From a checkpoint of a small mixture-of-experts model trained on Wikipedia.
Size: vocabulary 19884, 40.6M parameters.
Experts: 48 squared ReGLU neurons an expert, 4 picks a token.
Training: a variant of SOAP for the experts, 7595 steps.
Below are experts of layer 6 (counted from 0) of a mixture-of-experts language model. Rows are named router (the router's row for the expert), gate (a neuron's input weights, with its number), up (a neuron's input weights, with its number) and show model dimensions 280-319. Each number is 50 + 15 x the weight over its row's rms, rounded and kept within 0 to 99.
After each expert's rows: "comes after" lists some tokens at least twice as common just before its tokens as in all text. This comes from a sample of Wikipedia text that the model never trained on. Tokens count by the router's weight.

# expert 39
router:56 90 46 33 66 39 29 60 46 81 34 30 44 83 60 46 53 26 59 50 36 58 67 59 45 66 66 46 50 40 45 55 60 47 34 57 40 37 54 52
gate0:49 82 45 58 70 42 54 27 64 42 47 26 72 45 48 63 50 16 48 44 39 62 50 66 56 56 48 35 38 20 64 30 50 47 41 65 33 55 45 64
up0:50 26 59 41 31 56 48 64 39 41 66 91 35 46 52 30 38 72 53 59 59 33 26 39 32 44 64 54 40 47 44 60 50 47 67 29 57 62 55 36
gate1:51 65 64 36 53 22 35 57 73 54 32 52 43 55 42 67 45 31 46 26 61 46 69 61 34 52 43 36 62 34 76 51 57 47 47 65 44 66 77 53
up1:66 43 29 68 55 63 59 38 49 46 59 38 55 47 58 24 64 69 61 70 48 46 32 58 66 56 42 64 51 51 27 63 30 49 49 29 54 34 26 53
gate2:60 53 82 42 18 64 40 64 48 64 42 59 23 30 85 62 54 43 28 55 55 54 72 64 50 37 24 58 49 51 73 58 38 53 38 46 69 52 59 69
up2:42 43 17 65 80 41 63 37 53 38 57 39 78 63 19 46 52 53 61 44 49 41 34 42 44 66 79 45 52 55 27 47 68 49 61 58 22 42 43 34
gate3:40 45 41 42 46 43 37 55 30 52 71 57 66 80 21 46 49 58 31 65 48 41 71 34 34 62 47 23 68 82 47 44 51 42 43 45 40 54 54 68
up3:77 52 47 59 59 61 57 39 61 46 46 45 50 26 83 48 55 30 63 41 50 57 28 54 66 42 54 72 32 22 53 57 53 51 59 66 54 36 59 39
gate4:38 48 37 48 70 44 54 39 50 44 46 69 34 32 53 61 38 39 57 53 42 34 69 59 62 37 50 49 49 45 41 26 40 43 28 48 86 32 45 44
up4:62 38 51 58 26 61 52 68 41 63 62 41 63 59 46 44 48 67 46 38 52 63 22 38 48 69 51 45 52 56 59 74 56 57 72 57 15 65 43 50
gate5:62 65 50 61 34 50 40 49 42 48 59 53 45 66 31 82 52 38 60 49 58 29 91 48 35 73 54 51 65 64 53 10 48 51 25 36 45 43 21 58
up5:40 39 32 45 55 30 73 55 59 57 49 49 51 33 87 15 48 71 51 40 57 63 23 58 60 30 31 56 26 30 52 86 37 70 66 63 59 74 70 38
comes after: ".", ",", ".\n\n", " that", " but", " as"

# expert 35
router:45 49 58 47 62 65 60 70 46 41 53 51 58 61 71 66 49 67 58 78 31 64 91 73 55 39 52 27 31 50 49 32 49 59 57 33 54 35 54 35
gate0:54 54 75 77 35 63 66 57 68 46 60 40 35 25 55 73 58 41 49 52 57 49 48 51 59 56 72 51 64 57 48 68 43 17 54 41 81 48 37 46
up0:53 48 75 72 33 63 68 58 65 50 57 28 30 32 63 74 47 43 49 46 50 48 45 42 52 65 81 46 66 55 50 66 43 24 61 44 80 41 33 44
gate1:55 45 42 58 77 51 49 72 22 66 70 61 44 62 41 79 48 52 60 57 33 57 38 59 73 56 43 38 49 20 41 42 48 41 27 47 35 65 65 58
up1:47 55 48 31 39 53 46 28 75 36 42 43 60 34 57 30 60 47 43 42 71 42 67 44 34 42 52 57 61 69 55 66 54 62 71 63 74 33 23 42
gate2:16 56 51 66 51 48 51 56 36 59 31 65 47 66 81 36 38 46 30 57 25 62 91 54 61 45 73 42 51 20 69 18 52 27 93 70 34 36 45 47
up2:55 39 29 88 50 48 51 59 38 46 57 76 58 44 73 63 48 55 48 54 33 47 60 51 57 39 50 27 53 21 82 12 53 37 80 61 44 25 23 57
gate3:57 59 16 29 51 44 32 35 69 63 51 56 47 46 66 56 38 67 43 45 49 52 42 65 61 46 52 35 35 51 45 52 71 44 66 61 67 49 77 63
up3:67 58 23 41 55 49 39 55 67 66 50 71 48 43 62 49 35 55 35 51 40 48 44 65 70 55 55 43 51 49 46 54 62 42 70 64 61 61 66 75
gate4:34 43 30 58 34 70 58 33 47 56 49 28 41 44 69 74 49 52 44 53 65 26 63 57 49 45 62 57 54 54 47 53 66 40 38 54 57 40 52 71
up4:70 55 74 55 55 29 37 69 58 47 39 71 52 51 23 27 49 49 61 36 46 72 39 38 45 52 47 35 45 50 51 48 42 55 52 55 39 64 40 28
gate5:44 84 62 41 72 42 35 40 41 70 58 41 54 35 54 38 48 37 59 45 56 72 45 55 58 34 44 39 52 43 60 54 53 41 42 65 39 38 53 49
up5:60 14 30 52 22 57 62 72 48 27 42 54 54 74 49 63 56 61 34 53 45 28 52 46 45 70 56 58 45 50 38 61 43 60 60 37 54 64 56 58
comes after: " |", "|", ";", ":", " in", "\n"

# expert 47
router:65 56 48 56 59 49 36 65 32 48 46 67 41 45 45 46 72 58 46 42 55 78 39 67 56 45 62 45 39 76 45 75 42 49 38 63 37 54 45 45
gate0:62 63 58 70 64 39 41 63 34 42 55 44 29 59 37 68 47 19 55 29 35 33 48 72 55 40 46 48 67 40 53 45 75 62 53 28 77 59 50 43
up0:34 76 40 33 70 38 51 62 22 60 39 39 30 49 61 71 31 34 48 38 44 68 51 34 68 36 69 62 45 34 47 35 69 35 06 97 35 58 65 61
gate1:50 36 51 60 51 56 69 56 51 54 08 74 49 62 46 44 26 42 59 66 64 46 74 47 29 59 38 66 34 55 49 54 51 61 24 69 68 66 78 53
up1:51 45 49 53 50 47 69 60 55 59 19 63 44 64 40 43 36 43 62 67 69 51 65 44 33 55 40 62 31 57 58 48 51 63 29 72 64 70 75 65
gate2:41 69 52 52 53 63 32 59 96 40 29 42 25 73 67 52 57 41 41 53 49 50 51 48 51 57 35 29 85 45 80 62 66 48 39 45 63 48 54 45
up2:39 60 51 46 46 61 38 58 88 47 31 35 31 73 56 60 60 54 48 45 48 49 36 49 52 57 20 21 91 26 78 62 64 56 41 47 61 53 48 42
gate3:45 74 43 37 62 26 43 60 73 69 44 70 36 61 58 62 75 36 53 45 75 62 51 43 57 40 53 67 55 48 72 52 46 50 54 59 66 43 36 31
up3:40 64 54 55 57 12 35 78 51 59 53 71 39 42 54 45 66 41 43 27 83 86 46 39 57 32 37 69 45 59 79 44 56 45 80 61 50 63 49 29
gate4:59 65 49 54 31 45 60 20 29 71 53 38 38 53 34 48 41 49 61 37 48 42 82 62 53 54 57 31 36 62 65 76 55 56 40 48 21 63 49 57
up4:42 38 56 48 62 59 36 79 79 46 34 63 53 55 67 52 72 53 37 61 51 60 17 45 48 52 40 62 63 31 35 29 50 53 51 49 76 40 44 53
gate5:76 38 47 50 48 50 44 60 61 39 42 60 48 56 71 20 67 36 51 53 64 49 41 56 61 49 51 49 14 52 61 50 22 66 60 39 42 58 48 73
up5:30 58 54 47 49 42 38 44 44 57 66 38 52 45 33 79 36 50 44 45 48 49 54 58 37 58 39 48 83 51 41 48 63 41 41 50 57 43 52 28
comes after: " of", " in", " to", " at", " on", " for"

# expert 20
router:41 35 66 11 48 78 32 38 31 73 42 45 36 69 55 55 22 67 41 69 61 29 44 49 74 60 34 30 38 51 54 48 33 46 60 33 28 23 54 66
gate0:28 44 51 68 44 52 31 58 46 40 56 40 33 79 34 59 25 57 51 40 66 66 34 46 47 69 43 41 71 38 54 48 83 49 12 26 56 56 63 37
up0:26 52 42 66 45 58 23 55 60 58 71 47 36 67 32 45 18 52 56 29 73 56 27 43 54 61 54 31 62 35 52 48 83 45 21 21 58 42 58 39
gate1:73 44 61 49 61 53 33 59 43 44 59 25 17 41 58 46 70 50 48 50 63 64 38 64 48 57 66 25 52 52 55 91 57 63 44 16 57 31 50 61
up1:64 47 66 47 54 50 32 72 38 46 49 22 23 40 58 44 62 60 47 56 72 57 41 51 51 52 61 23 48 58 54 80 55 71 38 15 62 27 59 58
gate2:54 61 29 60 72 52 63 37 46 75 51 47 62 66 47 36 41 56 84 61 45 52 56 34 39 48 48 54 17 49 52 54 43 48 25 16 58 34 37 33
up2:41 38 63 34 39 45 40 66 58 16 43 54 54 29 52 59 64 47 26 42 46 57 45 68 60 59 55 43 78 54 46 50 70 67 70 75 53 78 67 76
gate3:27 62 43 59 56 51 43 50 46 84 35 59 45 77 46 27 23 24 39 39 25 28 52 43 34 99 65 42 60 49 63 47 59 59 54 58 40 71 37 70
up3:75 40 63 41 50 41 62 40 57 38 56 43 61 37 30 66 80 50 76 72 54 47 58 66 76 01 61 46 40 44 47 66 30 40 47 42 71 40 64 39
gate4:26 35 48 38 47 56 68 39 71 47 42 75 23 77 35 86 48 46 54 43 69 42 37 60 77 54 48 00 00 48 58 55 61 68 35 41 38 23 38 51
up4:86 59 61 75 52 69 16 64 45 32 42 09 52 14 63 50 44 64 45 44 66 38 54 34 27 25 43 60 82 56 45 63 55 48 65 49 51 60 57 48
gate5:49 39 30 42 52 53 48 33 44 57 63 56 48 39 62 80 46 55 58 51 74 60 51 31 53 51 52 33 29 53 55 44 18 55 52 54 70 63 40 52
up5:52 71 49 44 45 56 59 78 64 42 50 30 36 56 59 49 46 35 42 46 20 28 50 40 37 66 33 57 71 59 39 42 87 62 46 64 34 27 50 58
comes after: " ", " the", " on", "|", " (", " in"

# expert 31
router:62 39 63 41 50 41 29 68 57 33 37 54 34 56 62 79 34 63 70 44 55 20 53 24 56 63 55 42 48 18 44 76 80 63 64 52 59 36 39 33
gate0:44 23 50 60 61 56 69 48 61 62 61 35 64 41 52 50 31 67 41 45 60 73 42 43 51 16 33 49 44 44 72 47 91 73 35 42 50 51 79 62
up0:39 68 56 36 30 47 33 45 28 43 50 55 22 50 67 50 63 41 54 55 32 36 69 59 64 91 49 37 58 69 25 54 01 42 62 56 41 46 26 34
gate1:75 57 69 38 82 49 63 47 33 67 58 33 56 80 43 48 32 39 41 72 48 23 50 51 64 38 45 64 55 40 58 62 59 54 45 44 60 51 26 40
up1:64 53 67 42 83 52 53 50 33 68 52 32 62 75 43 49 38 45 44 66 50 06 51 51 77 44 50 63 50 42 56 55 56 69 40 40 57 49 28 35
gate2:74 45 65 61 57 56 49 84 77 39 50 54 42 58 67 59 54 43 39 35 57 89 76 29 45 37 52 44 56 41 52 32 59 44 37 34 41 36 76 54
up2:25 56 35 36 50 36 45 11 27 68 44 41 60 36 36 42 58 50 65 45 41 27 29 77 60 71 56 62 42 60 40 69 55 53 75 75 61 55 28 52
gate3:34 65 40 39 45 55 40 39 61 49 38 76 26 27 55 35 29 79 52 53 76 60 63 12 53 33 57 35 39 28 54 51 38 48 58 52 64 51 63 52
up3:24 63 46 51 37 52 43 45 73 45 40 71 24 34 58 35 23 73 54 48 75 62 64 13 60 39 54 38 43 22 61 50 38 57 57 53 70 55 71 46
gate4:53 42 30 65 78 60 45 38 40 70 25 85 32 72 44 41 54 49 56 46 55 52 52 25 51 32 47 83 81 47 62 62 71 37 46 56 50 70 49 19
up4:56 42 31 60 82 61 45 37 43 69 29 81 31 70 41 43 54 49 58 46 53 52 60 22 51 40 51 75 83 45 69 62 70 45 51 58 54 59 52 21
gate5:43 38 59 57 52 51 53 50 25 22 65 58 65 65 45 48 32 65 34 80 42 58 57 75 47 40 71 70 45 70 66 55 65 49 64 25 49 76 41 52
up5:49 37 51 62 44 51 49 65 27 28 58 42 52 63 38 42 40 48 31 82 50 63 55 64 42 39 55 55 44 68 53 54 75 56 64 35 56 80 32 46
comes after: " |", "|", " in", ";", " January", " March"

# expert 45
router:28 52 68 44 42 50 61 48 63 53 25 45 47 51 31 54 68 51 71 53 41 85 51 53 60 66 77 58 60 48 59 80 60 45 40 64 27 59 49 43
gate0:25 62 27 39 59 51 59 45 29 51 45 50 45 39 55 77 73 47 47 52 61 43 59 68 65 42 45 36 38 52 31 48 58 37 63 56 40 63 32 79
up0:35 42 69 48 60 51 47 53 55 61 80 30 53 71 66 49 20 47 68 60 64 56 37 32 41 66 67 63 27 58 64 62 66 49 46 71 42 26 42 00
gate1:39 32 32 37 64 25 47 24 42 57 47 67 49 52 34 49 54 71 38 49 52 29 41 48 54 40 72 85 33 80 65 47 48 60 27 51 53 43 45 77
up1:45 44 58 43 47 69 68 22 46 27 51 55 54 57 50 57 48 65 63 27 09 58 49 30 16 64 31 57 40 33 25 11 42 54 59 56 61 58 50 28
gate2:21 48 58 40 35 65 47 37 67 79 40 30 33 67 44 34 79 46 45 43 41 34 54 68 21 30 77 74 54 49 45 70 64 56 48 47 49 64 27 33
up2:55 41 35 36 44 42 50 64 45 35 78 53 32 53 54 70 60 28 45 59 51 45 43 31 06 38 53 48 47 74 56 66 25 50 99 39 39 33 60 30
gate3:40 50 55 50 60 58 49 40 53 63 38 44 49 68 53 40 23 39 55 48 47 46 50 35 72 77 60 18 26 41 25 51 89 56 51 75 70 40 52 39
up3:47 49 51 51 66 51 42 31 50 55 19 45 51 62 50 27 29 37 50 50 49 53 55 33 80 85 60 18 27 47 35 58 91 58 46 87 62 45 50 41
gate4:64 31 64 52 32 42 54 50 74 52 43 43 38 63 45 45 46 57 54 71 50 77 51 37 42 63 36 46 75 39 77 43 59 46 26 34 58 66 25 80
up4:54 29 50 19 29 43 56 32 34 45 59 37 26 62 64 48 58 69 66 40 46 57 44 54 52 59 60 68 21 41 80 44 63 61 22 43 66 41 56 42
gate5:41 64 52 67 27 29 73 52 58 75 46 70 67 31 39 52 56 39 28 42 50 82 37 24 63 72 83 39 32 70 56 51 44 34 51 56 69 35 26 37
up5:43 63 59 69 36 21 73 56 51 76 52 73 52 37 41 53 39 31 44 53 45 85 42 19 67 72 78 38 36 66 52 61 48 31 54 56 71 33 37 51
comes after: ",", ".", ".\n\n", "5", "4", "9"